Experts of a small language model.
Size: 8 layers, vocabulary 5384, 31M parameters.
Experts: 96 experts in each of 8 layers, 2 picks a token, a softmax router, a shared expert of 128 neurons.
Training: 296M tokens, 4511 steps.
Below are experts of layer 4 (counted from 0) of a mixture-of-experts language model. Rows are named gate (a neuron's input weights, with its number), up (a neuron's input weights, with its number), down (a neuron's output weights, with its number) and show model dimensions 0-127. Each number is 128 + 32 x the weight over its row's rms, rounded and kept within 0 to 255.
Before each expert's rows: "comes before" lists some tokens at least twice as common just after its tokens as in all text; "raises" lists some tokens whose logits its average output raises strongly, later layers aside. This comes from a sample of Wikipedia text that the model never trained on. Tokens count by the router's weight.

# expert 68
comes before: "201", "200", "199", "202", "198", " |"
raises: "5", "6", "9", "8", "7", "4"
gate0 [153 136 134  98 164 163 110 149 133  99  87 150 210 140 190 154 128 156 122 115 179 121 144 130 207  81 121 230 106 167 121 154 217 131 186 142  96 164 137 153 109 168 125 170 160 171  97 148 115 106 153 138 116 100 135 180  82 138 146 110 107  93 173 143  86 138 133 130 177 107  88 170 107  98  89 126 115 122 135 162 134 158 140 117  91 173 164  70 113 166 116 133 136 130 154 180 118 168 136 161 154 135 141 154 118 115 151 147 141 148 102 121 163 110  85 158 149 145 192 124 101 186 114 153  85 139  82 128]
up0 [159 134 120 134 127 136  83 120 120 114 151 147 154 144 196  82 136 107 122 134 162 123 159 103 212  99 120 168 169 169 104 197 195 112 144 110  45 202 115 130 119 109 129 146 133 142 117 177  85  74 156  96  81 137 173 121  81 123  98 123 123  73 151 114 121 113 127 141 209 176 131 154  99 100  91  94 105 138  99 181  92 165 116 102 144 171 137 130 133 123  96 121 153 153 161 152 165 183 151 189 161 127 135  99 140 119  86 163  91 138 133  62 119 179 148 130 135 108 140 159 123 142  77 125  80 127 111 112]
down0 [175 114 163 182 156 163  85 170 168  70 140 168 152 117 117  97 110 104 142 117 174 140 105 116  72 183 131 140  98 171 163  98 112 129  99 139 137 168 138 161  92 153 110 138 167 144 197 159 147  74  77 118  67 143 195 134 138 136  97 129  96 176 116 163 129 170 119 121  91 101 145 135 111  93 139 117 105 152 150 144  73 132 191 143 114 138 134  66 169 130  34  84 136 167 151 117  86 138  61 162 139 120 108 105 144 119 110 161 133 134  67 129 194 103 141 160  70 132 133 149 139 124 132 148 130 127 156 164]
gate1 [143 166 168 117 150 112 127 156  70 142 121 201 107 209 122 135 142 124 121 135 110 138 158 102 118 126 115 130 111  96 101 103 182 177 125 157 146 144 125  80 153 119 199 131  50 106 232 154 118 138 151 136  92 124 164 112 166 162 152  94 107  69 128 131 156 147 127 128 102 163 103 134 164 168  94 134 135 108 146 105 140 141 170 124 123 110 148 158 134 180  43  88 201 121 127 152 125  78 154 105 145 163 136 127 165 131 158 129  64 167 143 106 122 141  93 163  61  89 143 148  91 108  86 119 168 105 105 138]
up1 [104 145 106  62 185 113 129 133  60 151 130 115 125  90 137 141 135 168  88 141  73 143 142 124 108 127 126 147 197 105 143 102 110 127 189 158 154 128 102 137 146 126 169 198 159 121 121 107  80 141 167 116 122 108 155 111 108 118 114 105 162 113 161 151 137 169 132 183 128 126 169 134 106 124 109 117 107 173 129 119 116 132 138 195  48 123  87 134 155  91 157 133 143 188 223 112  86 172 215 141 115 187 134 105 110 168 155 140 140 172  99 105 125 118 194  68 123 106  91 125 134 138  95 171 138  83 115 140]
down1 [124 170 148 136 105 137 104 183 118 125  87 122 152 114  79  99 123 124 157 174 177 104 134 163 113 136 156 119  87 116 124 131  88 153 137 122 147 101 115 142 157 177 126  83 142  98 195 116 111 127 118 170 209 118  96 117 155 109 146 175 180 103 108 103 101 106 169 149 108 141  88 125 136 180 123 187  93  93  70 166 175  77 127 111 156 135 145 106  64  85  89 130 125  92  98 138 141  70 154 105 104 110 108 110 168  46  85  99 123 192 128  89  99  93 117  52 161  97 134 106 118 110  93  71 151 155 139 145]
gate2 [110 145 142 157 163 122 107 123 150 150 146 130 122 101  90 164 126  67 195 115 116  77  90  86 110 177 109 120 114 144 162  99 144  87  84 130 176  96 125 163 141 142 174 178 148  98 142 117 139 128 105 173 157 102 130 158 180 107 146 167  80 182 129 152 135 105  95 138 114  94 119 136 131 176 148 103 139  95  84  93 127 143  96  61 115 119 134 128 148 132 124  63  96 117  95 223 200  95 119 125 124 128 124 168 199 105 115  83 179 142 141 157  55 145 178  94 105 130 185  86 166  98  91 118 138 106 142 141]
up2 [ 78 173 121 162 135  99 119 142 160 133 146 131 140  72  67 178 134  72 168 143 100  85 134  67  92 152  87 131 111 114 172 154 130 103 134  83 106  98 154 147 109 118 157 117 127 145 180 119 148 104  83 155 123 126 102 157 148 132 156 161 106 184 137 166 130 103  70 151 117 125 156 140 103 147 108 114 108  82 127  85 163 142  97  94  92 180  97 140 126 142 129 113  32 127  81 209 160 164 105 117 103  83  90 108 172 110  94 122 106 139 119 170  92 175 182  72 143 112 153  85 143 110  74 117 129  71 123 169]
down2 [145 128 162 128 147  97  97 114 128 155 143 113 137  85 140 149  91 152 151  94 163  97 160 131  97 105 138 133  56  99 127 115 112 180 166  98 112  78 138 103  87 125  78 168 171 105 156 139 105 134 180 171  89 149 165 110  76 138  97 115 116  82  82 143 112 138  69  92 126 139  96 145 114 133 145 137 128 161 143 152  90  71 130  96 136 143 139  81 128 146 116 199 137 181 203 120 147 135  93 134 177 159 103 126 110 109 176  71 138 174 141 197 171  95 131 185 220 168  91  86 154  96 123 124  89 127 129 143]
gate3 [ 65 185 132 109  78  86 101 133 105  91 116 155 136 110 136 105 159  74 106  83 142 111 106 143 121 134 118 128 140 101 126 127 133 134  91 110  92  70 145 100 142 134 164 141 113 105 143 129 147 133 129 172  58 179 129  85  92 104 118  97 132 119 122 121 131 164 126 135 140  88 116 108 127 119 134 146  83 179 105 137 192  65 107 113  85  87  69 165  80 145  73 172 181  96 121 129 116 188  80 206 131 165  64 171 155 157 153 141 138  88 172 142  84  65 143  88 113 101 132 103 132 137 183 107 162  75 103 143]
up3 [155 106 115 129 153 199 128 120 109 126 142 120 161 156 155 166 115 150 101 136 140 118 153 126  99 126 119 171  85 157 135 106 103 122 171 132 136 216  94 127 121  87 100 116 128 112  91 116 110 111 118  90 183 122 149 179 129 153 117 206 190 134  94  97 164  73 111 105 114  97 131 148 100 108 201  92 174 143 182 142 116 176 154 140 165 156 170 134 150 123 158  72  73 126 155  92 155  52 162 124 160 146 105 161  84  79 112 169 132 173  68 130 134 145 105 185 116 159 111 148 113  98  48 131 119 140 145 104]
down3 [152  99 113 127  75 140 118 122 146 142 117 135 138 102  86 164 169  99 127 115 192  81  41 149 157 120 141 126 121  72 107 134 170 102 107 143 111 119 173 118 127 106 177 155 223  78 163  75 149 120  78 103  99 142  85 126 123 176 144 129 128 149 137 130 167 116 149 156 107 172 137 160 122 127 150 184 101 154 120 127 139  54 154 151 114 162 115 167 139 167 140 135 118  85 163 147  95 188  99 168  98 157 180 119 138 110 148 164 106 100 153 130 168 164  99 109 135  74 137 126 125  96 135 182 123 139 113  20]
gate4 [150  85 140 176 130 115 141 137 102 137 101 112 147 131 157 127  65  96  91  92  97 107 140 171 101 112 123 185 111 150 126 143 167 165 171 125 204  89 158 103  74 193 141 127 139 199 150 173 105 150 108 139 109 123 128  80 110 100  55 136  78 104  87 129  78 118 159 186 138  40 177 134 125 106 130 102 179  52 124 142 113 116 105 142 168  97 113 148 129 157 110 143 153  98 118  80 205 190 134 145 118  97 141  88 140 133 165 145  99 165 166 149 154 121  97 159 119 123 154 130 122 155 138 131  85 130 111 108]
up4 [103 146 150 125 109 107  88 126 166 126 163 136  79 124 118 155 149 121 131 148 161 146 135 123  91 159 110  95 131 114 127 111 121 139 164 115 183 171 147 175 139  87  85  85 110 151 121 105  40 145 185 129 152 170 125 133 124  97 166 122  75  74 162 123 137 142 101 184 158  98  95 105 142 169  93 155 103 131 118  75  31  99 117 134 164 154 120  74 147 157 100 166 163 132  28 128 127 150 128 139  98  78 103 116  71 130 125 144 180 131 149 173 104 159 108 133  77 132 142 193 139  99  72 130 116  88  86 100]
down4 [140 172 157 123 100 178 102  95 125 151 224 127  85 128 113 155 103 128 118 158 135 122 130  79 165 104 107 143 142 164 103 134 127 130 149  65 115 138 110  92 102 104 130 138  88 144 119 108 148  85 124 142 143 180 161 183  97 139 186  91 139 195 169 146 126  95 102 134 150 113 146 127 155 111 102 123 140  82 124  87 147 121 110 150 100 153 105 184 124 145  74  29  97 157 164 137 194 113 105 111 211 145 120 127 106 177 108 134 147 150  67  41 165 143 165 135 164 161 147 127 150 169 119 141 145 100 160 148]

# expert 28
comes before: "1", "2", "3", "4", "10", "0"
raises: "6", "5", "4", "8", "7", "9"
gate1 [166 171  73  91 131 103 127 124  82 144 165 166 128 143 179  90 119  90 153 128 179 151 137 177  78 129 134  95  94 131 138 118  87 192  87  84 146  42 157 132 170 144 146  89 162 100 125 139 147 160 139 135 118 142 145 119 144 115 148 118  94 160  79 113 172 107 126 140  88 176 132 110  89 110 137 135 117 170 150 137 168 113 132 130 108 123  59 144  91 128 112 104 101 162 167 136  52 106 106 100 120 158 116  67 153  83  53 108  83 114 202 120 102 132 121 137 114 181 107 103  48 164 118 131 142 177 114 130]
up1 [114 135 126  68  91 141 121  79  92 134 151 180 132 163 114 112 113 175 106 125 130 124 104 140  89 138 176 211 106 169 174  92 116 114  85 104 125 111  84  70  95 147 141  82 114 138 168 165  98 149 164 158  83 131 104 161 150  99 133 116  70 130  90 172 135 113 145 132 138 197 121 113 189  67 167  94 185 136 182 145 137 104 136 140 107 140 111 123  74 122 143 100 111 169 178 104  99 115  65  98  99 127  81 137 124 150  87 172 155 112 144 108 142  80 115 101 122 199 119 136 153 136 147 112 135 182 104 196]
down1 [ 83  78 107 180 132  67 113  86  63 112 127 164  79 136 154 114 106 105 132 114 100 128 143 107 122 115 143 162 206 144 139  92 175 115 155 166 119  80 136 127 126 142 160  77 101 120 127 141 167 121 149 146 161 128 175 117 110 135 106 195 119 132 100  89  95 118 173 157 152 125 125 132 194 162 176 163 134 158 108 154 186 106 152  98 117 143 192 113 130 103 159 107 155 110 144 141 153 124 188 166  88  89 182 161 127 192 111 122 164  77 130 147  68 184 167 134 122 133 116  59 109 164 153 176 146 142 173 116]
gate2 [144 148 113 137 154 145 146  74 120 163 136 123 132  90 182  96 167  80 123 183  83 157 191 149 102 142 104 100 119 126 128  98 132 108 150 120  83 146 132 137 113 111 204 167  80 100 114 162 141 115 143 147 114 152 141  79 115 124 126 153 131 106 120 107 119 173 144 137 162 129 122  53 122 144  93 136 111 108  88 164  71  61 100 116 126 146 158 191  73 113 104 192 102 155 156 108 133 108  85 126 219  73  96 177 127 141 157  86 106 178  80 130 133 141 148 177  91  82  84 113  76 163 153 156  82 130 121 134]
up2 [190  94 139 154 105 178 106 156 127 109  82 132 171 145 158 138 115 102 199 167 132  88 101 108 110 195 132  84 169  93 140 155 137 135 131 176 138  92  99 137 130 164  77 135  99 156  97  74 130 140 186 147 189  97 125 122 126 137 141 110  74 136 105 117 115 119  67 107 129 160 117 145 103 165 111 107 126 115 153 166 141 105 144 119 100 108 124 196 165 132 111  49 109 116  92 164 116 145 115 139 143  95  63 129 170 195 109 109 128 117 152 123  94  78 104 139 162  78 211 153 120 170 170 193 100 144 141 148]
down2 [100 127 135 120 180 115 160 152 187 143 149 155 127 114 120 129  88 107 114  90  98 151 149 128 121 127 169 158 110 113 138  93  69 109 108 155 183 163 141 145 125 162 111 138 162  79 126  97 157 104 120 177 167 172 108 146 124 124 122 130 168 143  55 131 112 141 114 135 161 201  67 159 152  97 109 163  82 154 149  82  61 111 158 101 155 110 156 116 142  83 156 164 161 182 163 134 131  72 152 118 115 140 103 145  89 107 114 113 110  73 118 112 164 223 129 119 140 136 111  85  66 122  99  69 124 111  74  52]
gate3 [135 142 161  48 172 116 163 155 131 101 152 120 188 134  90  41 145 140 144 130  75 116 173 112 148 121 141 168 108 167 112 162 133 146 163  93 106 186 118  91 118 156 165  90 184 146 124 101 108 167 121  89 146 141 120 146 149 100 124 122  77  92 113 116 141 143 142  91 141  60 115 108 125 133 122 169 172 127 177 157 136  92 109 119 112 122 170  84 117 129  99  54 161 159 161 143 116 195  80 164 111  57 139 117  65 150 126 111 107 130 163 155 119 107 159  71  93 118 155 147 116  66 113 188 135 126 174 112]
up3 [148 108 127  85 141 138 110 175 173 123  71 138 118 192  78 133 105 141 162  93 112  85 140 140 117 135 119 107 153 117 113 181 140 139 128 181 171  73 131 130 176 136 102  89 134 193  49 117 168  57 166 140 138 128 162  70 138 131 113 118 121 140 165 100 187  92 129 156 129 108 140 108 175 107 143 110 185 123 110  75 160 163 157 115 199 135 166 132 160 208 126 124 130 147 135 133 148  89  73 131 100 124 139 153 169 119 111 111 173 145 127 109 102 159  97 164 190  86 139 115 134 101 169 119  88 185 164 154]
down3 [142 126 192 115 173 103 142 149  82 130 129 102 165 101 143 110 165 131  94 172 138  91 122  82 146 142 139 165 121  98 126  84  86 168 124 162 137  92 158  99  93 192 151 119 150  89 136 164 184 138  77 141  89 113 170 112 123 146 101 149 161 110  90 182 116 198 120  64  91  96 169 121 146 121 120 169 141 116 161 155  63 131  89 102 151 123 122 168 120 196 126 112 100 116  84 141 142 191  73 148 123 125 102 129 107 125 130 142 184 127 112 137 104 133  70 116 135 143 153 112 167 134 166  37 136  54 154  90]
gate4 [106  61 100 118 147  73 118 128 129 106 158 135 115 156 101 154  90 128 152 135 129  88 163  66 135  80  89 117 144 132  86 102 206  88  75 130 197 101 111 138  97 131 153 110 139 123 125 143 117 139 127 130 101 152  28 119 175 157 141 137 123  76 180 145 158  84 134 145 110 105 172  99 125 161 145  97 135 118 140 119 144  74 173  84 133  74 124  60  97 145 152 140 107  95 136 106 167 146 160 131 213 184 151 167 147 161 154 118 138 149 122 130 113 113 180 108 206 105 153  98 115 102  84 166 131 147 149 122]
up4 [123  90 140  95 138 110 135 124 118 136 145 140  96 168 138 221  98 160 151 191  93  72 154  92  76 135  92 118 231 121 117 130 170  54 133  99 149 139  83 122  99 115 161 105 179  53 170 142 109 149 122 148 115 142  95 127 160 117 140 119 130 125 140 185 129  94 159 115 132 114 151 116 131 141 146 154 150 156 104 124 102  99 162 131 199  99 150  96 121 201 170 158 137 110 122 145 129 129 151 103 165 123 134 159  88 174 158 133 161 126  86 183  76 154 176  82 178  98 138 117 112 132  98 182 106 128 162  99]
down4 [178  83 147 160 171  83 194  93 159  84 176 145 121  86 149 122 108  90 132 124  92 122 162 156 108 120 158 148  86 132  89  85 119 115 149  82 101  85 160 171  44 138  91 134 151 124  94 140 127  62  99 109 123 135 162 215 182 172 101 127 122 146  59 136  96 137  83 129 102 171  56 136  75 110 162 149 142 120 160 136 112  68 138 127 138 143 132 168  96 151 125 131 136 146 178 117 125 138 147 103 139 120 110 120 160 145  83  92 172 150 130 146 142 203 111 117 145 123 147 131 105 109 110  82 108  89 136 186]
gate5 [151 162 101 139 201 131  92 125 194 102 151  89 144 110 133  91 166 111 156  86 126 161 115 150 133 148  62 121 134 115 165 146 149 172 163 103 189  86 115 129 118 140 108 119 171 119 119 115 106  99 170 223 116 102 125 105 117 140 120 104 113 138 125 134 126 145 124 123 123 138  98 133 131 216 103 134  62  81 116  78 146 186 166  94 123 121  85  83 122  91  85 111  87 115 149 152 167  44 109  83 158 169  55 164 128 142 120 130 128 133 144  78 162 114 117 113  81 104 168 105  82 143 118 151 113 145 147 183]
up5 [ 81  97 185 122  77  71 167 153  51 150 133 183 160 131 144 140 114 133  81 139 129 132 115 125 147 144 169 153  99 135 106 123 104  82 106 130  29 160 101 163 132 143 113 133 116 150  83 162 126 154  86  37 116 112 129 151 119 112 121 163 154 119 105 113  95 107 139 156 126  92 152 128 135  84 128 110 163 179 160 135 140  77 113 152 126 130 134 137 127 144 146 107 174 148 116 124  34 212 126 168 140 109 211 128 179  79 113 157 103 120 112 135  62 140 152 161 137 118 110 135 108 143 171  99 135 142 157  91]
down5 [116  93 128 163 165 111 138 112  94 123  93 133 134 125 165 110 124  91 145 110 113 165 101 115  85 140 124 111  68 122 194 164 100 175 208 135  96 117  82 140 168 144 132 156 176 114 152 101  81  98 122 148 161  95 119 100 118 165  75  93 131 146  52 124 137 147  94 126 163 162 175 126 144 153 117 153  92  72  82 123 158 133 114 121 219 101 162  59  73 132 158 107 175 147 156 193 129 177 170 116 100 115  93 134 111 126 163 150  98 123 142 146  95 117 154 107 113  63 145 173 151 107 120 115  94 182 164 109]

# expert 4
comes before: "==", "=", "===", "In", "The", "===="
raises: "in", "inc", "In"
gate0 [156 154 136 176 137 127  84 121  70  67 162 152 166 169 127 146 100 146 112 116 175 126 156  57 166 140 155 150  99 135 132 156 113 146  75 138 125 119 170 143  68 153 125  99 180 124 124 126 125 134 123 119 104 147 144 132 100  93 113 172 101 139 163 135 129 204 108  83 190 147 121 136 171  63 107 163 132 147 140 136 129 116 218 162 168  92 107 112  51 131 139  86 111 134 140  86 231 185 136 118 126  96  72  84 117 180 135 134 122 144  98  90 142 109 150 143  99 136 146 188 126 156 123 117 143 157 146 120]
up0 [149 199  50 145 100 139 108 127 161 163 113 113 103 110  75  71  93  95 121 131 138 134 136 182 174  85 154 155  64 105 127 111  92 135 132 129 112 152 125 139 141 158 106 102 156 176 118 160  93 116 134  91 128 104 109 137 148 155 138 129  90 125 132 163 157 107 105  65 141 197  86 152  42  53 177 119 125 152 131 131 150  84 117 145 153 156 129 138 135 120  71 151 151 133 110  84 141 187 110  70  99  92 158 144 125 134 186 123 113  68 142  87 133 133 132 122 132  74 157 192 118 167  97 135 131 180 110 176]
down0 [100 119 130  97 115 164 113 163 134  62 128 112 131 154 128 170 161 124 185 167 128 128 150 157  90 103  78  83 134  91 147  94 144 112 192  77 106 107 122 110 121  53  96 153  43 129 112 103 100 148 157  67 121 153 128 147 123 117  90  54 200  71 125 209  98 124 112 145 180 140 145 147 142 122 132 135 112  86 109 117  67 106 123 153 116  92 160 122 112 142 178 142 110 115 174 162  77 129 118 139 133  92 138 160 129 141 112 114 167 102 108 134 162 177 106 136 110 148 147 128 213 170 145 155  68 125 139 124]
gate1 [ 84 123  84 181 151  75 151 118 143 164 105  96 159  79 141 140 101 144  60 155 109 126 151 167 111 101 119 117 136  81 129 150  73 126  93 114 126  94 155  86 194 165 105 175 141 115 111 135  96 126 148 126 100  99 149  70 133 189 104 150 175 142 156 233 120 124 101  77 121 185 115 166  91 167 114 114 124 161 125 109 111 123  99 161 169 135  66 143 199 117 103 147 185 129 129 164 128 127 104 120 133 108 104 104 152 167 144  56 187 102 150 169 115 102 124 151 171  99 132 152 119 123 128 175 134 173 104 110]
up1 [129 160 174 127 154 124 159 166 114 178  99  68 117 123 158 156 126 139 122 132 111 101 118 134 112 136  89 111  66  67 111 100 112 116 125 168  97 155 107 140 143 120  90 141 123 105 102 151 150 172 140  65 127 120 167 170 100 158  90  76 168 162 119 182  88 115 147 177 160 125  84 214  89 157 121 103 105 118 195  92 139 165 149  93 154 122  86 188 132 157 172  80 142 143 185 173 116 173 158  97 121  85  74 135 134  66 141  83 101 137 150 144 127 119 125 120 124 109  96 181 175 136  90 163 101 141 165  81]
down1 [157 116 135  96 107  87  87 101 123 104 122 113  74 147 118 132 197 159 138 127 117 117  93 173 101  97 143 169 173 178  72 152 195 118  73 148 132 152  92 157 142 133 185 178 103 151  90  93 144 148 111 136  63 163 150  63 151  81 120 137 145 130 167 130 114 125  88 168 121  52 148 147 100 137 122 103 170 117 150 107 113 158 152 177  70 122 123 128 148  94 105 166  95 141 120 146 134  92  72 114 107 130 138 150 136 187 155 135 118 153 148 109 151 115  67 116 172 168  77  91 137 119 131  60  50 139 118 100]
gate2 [107 100 117 179 114 143 100 118 195 117 207 128 154 135 115 146 110 109 130 162 116 104 135 104 148 171 163 171 158 162 148 106 124  95 213 148 142 174 138 124 130 192 136  92 124 159  78 139 146 151 139 116 166 117 120  67 103 148 145 178 114 152 128 153 165 110 146 165 209  54 151 192 103 135 120 147 124 163 143 157 138 136 173 120 109 102  97 179 102 147 128  92 102 106 142 123 181 142 204 169 157 125 166 128 123 137 122 171  97 115 121 148 138 118  99 107 159 196 124 199 163  91 150 105 161 125  85  91]
up2 [154 153 133 144 134 125 116 152 126 138 174  93 128 138 162 100 163 136 122 118 123 135  99  48  93 149  95 112 198 112 134 140 137 170  72  78 148  85 147 177 100 116 155 160 147 191 115 144  48 149  77 112 144 172 134 169 215 154  70  89 200 173 169 105 163 107 129 135 152 138 149 163 110 116 143 104 124 144 157 119 112 122 165 142  94 146  85 105 160  87 121 121  71 152 126 135  92 148 101 114 123 135 117 117 105 136 134  98 189 121 212 135 136  53 104  87 120 149 140 127 174 161 129 114 101 128 156  77]
down2 [128 131  89 113 129 146  97 156 108 133 183 150 148 134 150 128 103 128 147  88 143 104 195 157 172 123 162 191 139 135 196 146 142  75 107 101  85 146 187 140 125 162 143 157  95 155 151 106 177 170 181 172 154 128 127 191 127  82 118 142 131  90 128  97 124 148 153  76 163 146 127 116 119 155 104  95 199 106 166 132 187  94 130 108  88 209 145 134 116 148 167  73 148 141 111 112 136 131 196  54 160 128 172 119 168 140  93  81  87 106 109 109 117 140 127 115  65 142 142 148 129  87 123 100  89  77 131 151]
gate3 [116 141 117  94 104 166 101 119 140 116 193  87 137 100  81 128  89 142 167 137 117 168  79 205 137 105 152  54  78 145 114  70 121 116 151 129 132  93 151 100 102 163  95 129 129  81  81 132 102 115 145 129 134 146 133 154 111 126 203 121 138 170 134  73 142 107 142 105 105 111 119 117 178 141 103 124 127 157 135 150 150  80 167 101 109 137 113 135 157 152 141 153  90 101 114 138 150 140 138  61 113 152 133  66 186  59 110 190 107 132 131 118 170 170 130 107 130 152 124 133 200  62 167 117 161  89  47 176]
up3 [121 148 189 149 128  96 187 143 137 154  79 138 129 126 177 115 151 101  91 102 119 142 108 117 171 179 194 122 193 198 142 150 115 196 121 165 118 103  70  90 155 114 139 172 119 155 186 104 112  72 152  87 132 105 136 154 127 175  83 121 127 102 168 108 137  84 117 124 141 100 158 109 136 154 122 185  66 134  81 125 102 116 115 152 134  75 104 161 158 159 158 130 155 123 110 110 147 163 128 102 141 133 113  82 170 123 170 137 123 110 173 103  49  73 150 123 103  82 124 125  71 151  65  81 147 113 140 113]
down3 [ 72  87 120 149 119 124 156 179 162 116 172 157 140  47 115 112  86 149 184 152 130 101 111 109 139 129 150 137 130 129  86 147 160 104 126 159 138 199 117 153 155 155 152  98 140  98 118 211 140 132 173 150 132 148 146 225 126  68 137 173 112 159  78  69 146 173  89 141 126 112 145 179 154 103 164 142 103 142 168 140 128  55 182 120 108  88 128  91 131 161 144 146 123 117  90 163 116 130 140  57 146  92 190 170 143 112 126 156  93  70 128 151 131 144 109 124 138 152 150 174 170 161 115 124 125 144 147 150]
gate4 [134 107  98 129 126 125 129 162 100 155 115 110 115 128 155 164 144 107 143 158  94 144 211  96 121 115  87 112 183 163 118  86 165 102 152  91 168 122 116 173 139  95 129 140  92 155 220 165 108 170 128 152 146 107 128 154 187  55 159 163 112 180 112 123  95 189 134 191  95  76 103 113  85 138 109 114 113  67 155 122 141 159  93  81  76 132 194 157 126 101 156 202 106 105 141 117 153 114 162 171 108 141 165 108 138 119 126 124 110 107 156 164 119 131 104 112 107  82 132 111 139 104 174 157 140  58 138 175]
up4 [127 133  98 170 110 103 101  96 124 147 141 137 141 101  86  63 141 131 117 149 158  86  82 170 135 117 159 145 137  53  68 166 106 196  75 120  94 147 162 139  68 145  95 147 190 185  89 110 159 138 186 102 136 156 156 148  84 149 105  64 101  73 107 110 116 162 120 134 113 140 150 168 190 150 140  96 121 135 119 123 100 123 147 164  91  88 149 106 122 156  69 149 107  94 161 116 125 197 111 113 139 116 124 149 122  87 130 142 141 157  59  47 140 114 171 150 133 119 133 165 151  69 146  98 143 143 162 114]
down4 [167  99  77  91 154 123 149  93 113  93 128 118 130 166 131 157 125 130 171 167 194 160 121 116 164 147 107 157 152 123  58 104  92 118 113 129 102 123 133 104 144 118 102 133 168 126 101 148 118 102 119 145 163  91 121 143  67 110  67 120 113  93 179 144 117 137  74 171  71 200 144 154  93 102 147 121 159 134 127 188 142 131 114  58 165 181 126 186 109 125 110 121  80  98 156 185 129 120 124 183 181  87 150 124 118 129 126 177  89 102 148 133 148 139 158  85 122 192 168 172 205 111 163  97 105 117  90  95]